config.toml
n_experts = 80
experts_per_token = 6
d_expert = 96
router_score = "softmax"
init_std_router = 0.0327
norm_eps = 1e-06
optimizer = "muon_variant"
lr = 0.0121
grad_clip = 1.0
train_tokens = 516600000
Below are experts of layer 2 (counted from 0) of a mixture-of-experts language model. Rows are named router (the router's row for the expert), down (a neuron's output weights, with its number) and show model dimensions 384-511. Each number is 128 + 24 x the weight over its row's rms, rounded and kept within 0 to 255. Numbers have three digits each.
Before each expert's rows: "raises" lists some tokens whose logits its average output raises strongly, later layers aside; "comes before" lists some tokens at least twice as common just after its tokens as in all text. This comes from a sample of Wikipedia text that the model never trained on. Tokens count by the router's weight.

# expert 78
raises: ".", ",", " and", " (", "-", " in"
comes before: " |", ".", "–", ";", ",", ")"
router:110127094111132094116128167141125116154128167121169111124143100163083131094136121104083119114139105099127166111108137155113136167130130139132118100140121114119129134084111143132072105126127142161175127128130162142134122146108169144110121145159128116145114149122112184140145108128141157144072135129119112123118149160131114073204147122156112122139128152139156137116134130129130157132100
down0:149138171138131124133103137112168078104117141133141116103156119147115134125125112169121145134109122176121144146125142114106122111133108073151120105128116081155116147103128165150123140192149176111109143152132079091140161109148093124151119087112134153131126120138132117153126124144119121151137107129170096152173100166140155141063166137140106112117083136127126143117132163161143108131091

# expert 77
raises: "-", " (", " and", ",", ".", "/"
comes before: " |", "%", ")", "′", "°", "."
router:112113107140146111110091149113110130159128137094090175081132100109111162104138113127114113084125123156166155142124126111124130116171135110160099107092119109100156153110164155150095145124153118121167115142098147156117113119135142158147106153123096124136154158148161167164142114082147149143108146127098084118144089170128129109107126138127107090140118129147167123163173124127079123136079
down0:103135105111083159113128127112103142106128102152124127140121168139139111138151150101128151120122138117089119154095118168146124138132129089126150101071075134139134117119073096122152120125115143131176092127157146157143190154067108140136108111108121143112075131096122132101112133102149152111123147185127149138150141113123164094081118133156127143146133116132139071108134098136142103145142

# expert 53
raises: ",", " and", "-", ".", "'s", " |"
comes before: ",", " (", " and", "'s", "i", "a"
router:148107118118129130183103131127115121122102160162152129131150111084135132094179160135099148138151133150129131145121104097130138104145123096113123112132129119164153078120141142146142153088129161108125114124104116151122110135143077100148121131141135138098129129083145152160130140134107139176126157143135127124142120120147128148125100121116114087095140128151086095086146124121123121088132
down0:071142110130139140122136106097125148109106153104148149154143139136105144087193082113140124148154128093167141137129086119070184126119145145152129108104101137123150069119110113111135132174109099158126122131175129069114132152127191116090148123132117162116134098109123133145098141103080111112126076134117118117136096146094135099073094115168137149160151117152134175103111127125153123172131

# expert 68
raises: ",", " (", " of", ".", " and", ";"
comes before: " of", ",", " to", ":", " in", " and"
router:100154139163134139110127152089132115190143118092114167144126158105098107102145116113121143091164136149137093131171087089163119129103116133124134104117143109124166129101121121124180119126180088114118114123091148165103117165150118124146125131160141139147185132099131119147142146139143142124134095141135140143117146120160117159087133147074133120146104160152160138162125148093152147091137
down0:130124153109137122108164097119178131130115148158150132118160159159062102130125127125120115092144167087117132148108102136129119148111138137107130129154153088127124125152129141102128101161127117143089103103132123129087117164146113162144125135084114142151150149136107118122146160146154126134143130135114179190120131103171101110144116107111103131130136120107128172159127119131072082159145

# expert 24
raises: ",", ".", " |", " and", " from", ";"
comes before: ",", " of", " and", " in", " (", " to"
router:124088101115149147145088123097112124126107127115143122187102096159153141139077086132033181069127130145175152119086147122133139108137137113103098091132119120080170139114162141156127117120121189093085138132104113151128118148130103128103124161137080133127137154130151129158116110100140130100124098149096154092105141101182093118137136167125098103142145137148083139153122122123118163147138
down0:058115092135075146124138113079149123130130143164130118185136165127136109091103122139141111170116122087145133144130161108151170106100160116107125119136166194125147177155148161149122118120088158157118156104116090124135073143106096128109130112119119182067136154109121123157118152143129135172131099123199094112131138137140145092094134133155157166164105168100090167144195193133136131091132

# expert 27
raises: " |", ",", "\n", "–", " (", "."
comes before: ",", "–", ")", " |", ".", "),"
router:137125099115146097101163128129164112128168087150077139118121112123090122108136139157154123125100083120148139146119105128155106152132121142114083160146111165149167104105118113152117151166151127119126104088141140164115129124066113135147121166142115135156150167126086182154156091082148111158160152102181058111151093199161087110130101128097136123085161123095142160130144141151108097110123
down0:160134073127110102116115093133163124157152088145128136122122161123138118174178114121145114132088096122123101127123096124106102138112104125156128124106096116127113080111140119131116139100138079117105139167108155131140120197113133089101148147106105123117168097135140116114130139172127155114124093154128183154134119114089149117114123143088160163091119108166115141080150168120120131135121

# expert 61
raises: "-", "|", "\n", "C", "M", "S"
comes before: "-", "|", "\n", "=", "==", "S"
router:164110177117102145097191113173148160177105108122151160113130138114101147170107158138172125099143148116101154128103142161072120148113132120130115115120145120136111134115119103121120119156133089112125100130176129127127180094154102132157119124138101159124131089178106168101078112130081098135176114171135188127112089101110128149163162145149170119089156112137122096124137125100136171139153
down0:153111100129122094152108123126151146131139109180103138133138086140128127153141107089156117142125104103153129147121117159152149186132145135107061165161114140096128105152084069149153121104179117156134108100134127159140174120142147134139125124101121178159118097167129161136114138153112134144127160124131131096144137113137142106136120130109133104140087092134142144128160097111149143118095

# expert 67
raises: " and", ",", " (", "'s", "-", " of"
comes before: " |", " of", " was", " in", " (", " is"
router:114099098147093093142118144150120136120168117120143108112111131192131168140136131108130107106156128100151130119128147131143107144125118117148115114166098143128154099181123149110106105127135127158102140147124141154109127160138169166112110119117133128147153139114123144139172098114129137136107144088099143106074147148121097104123176118170126154120102097141112164105141101094136134136118
down0:163110161158110097141101134124128153122149154122118118111157157148152122160130162113118098177107127156123124140162118136129144153110127091113161130088115104152104128118154142132157101148108120157139120132166126143134117112112117141105098102158149158115114085119135113110148110124131168093136135139115140103112100087148159118171104105128120118101134129110144118099155130138128151080113

# expert 54
raises: ",", ".", " (", " |", "-", ":"
comes before: ",", " in", " to", " a", " of", " on"
router:148119117101131135117106176118136119105173102169087108129142110104169128128115115125096152091157122144142107131167093126108090138127132130111123134126116141114103146161108154147135111158128150131091138126123147166064152165102143086103147094161138093108130176149101128163113107120129137102135159174151099092131101155165120151132153182113087108116163136108146130125100130122132114120096
down1:115120112112146099146127117113151134130142115135170096134111155143110146188120114141095155130133142165133084122129151123150167130165058074094131122116148109134169169138107124140141128112122159106148153145121120126148136119167121122140091136154124112120137130170144107111129123165128100128095119167107114080105091087153182134149135094137080099125148111169134138153110143155167130114155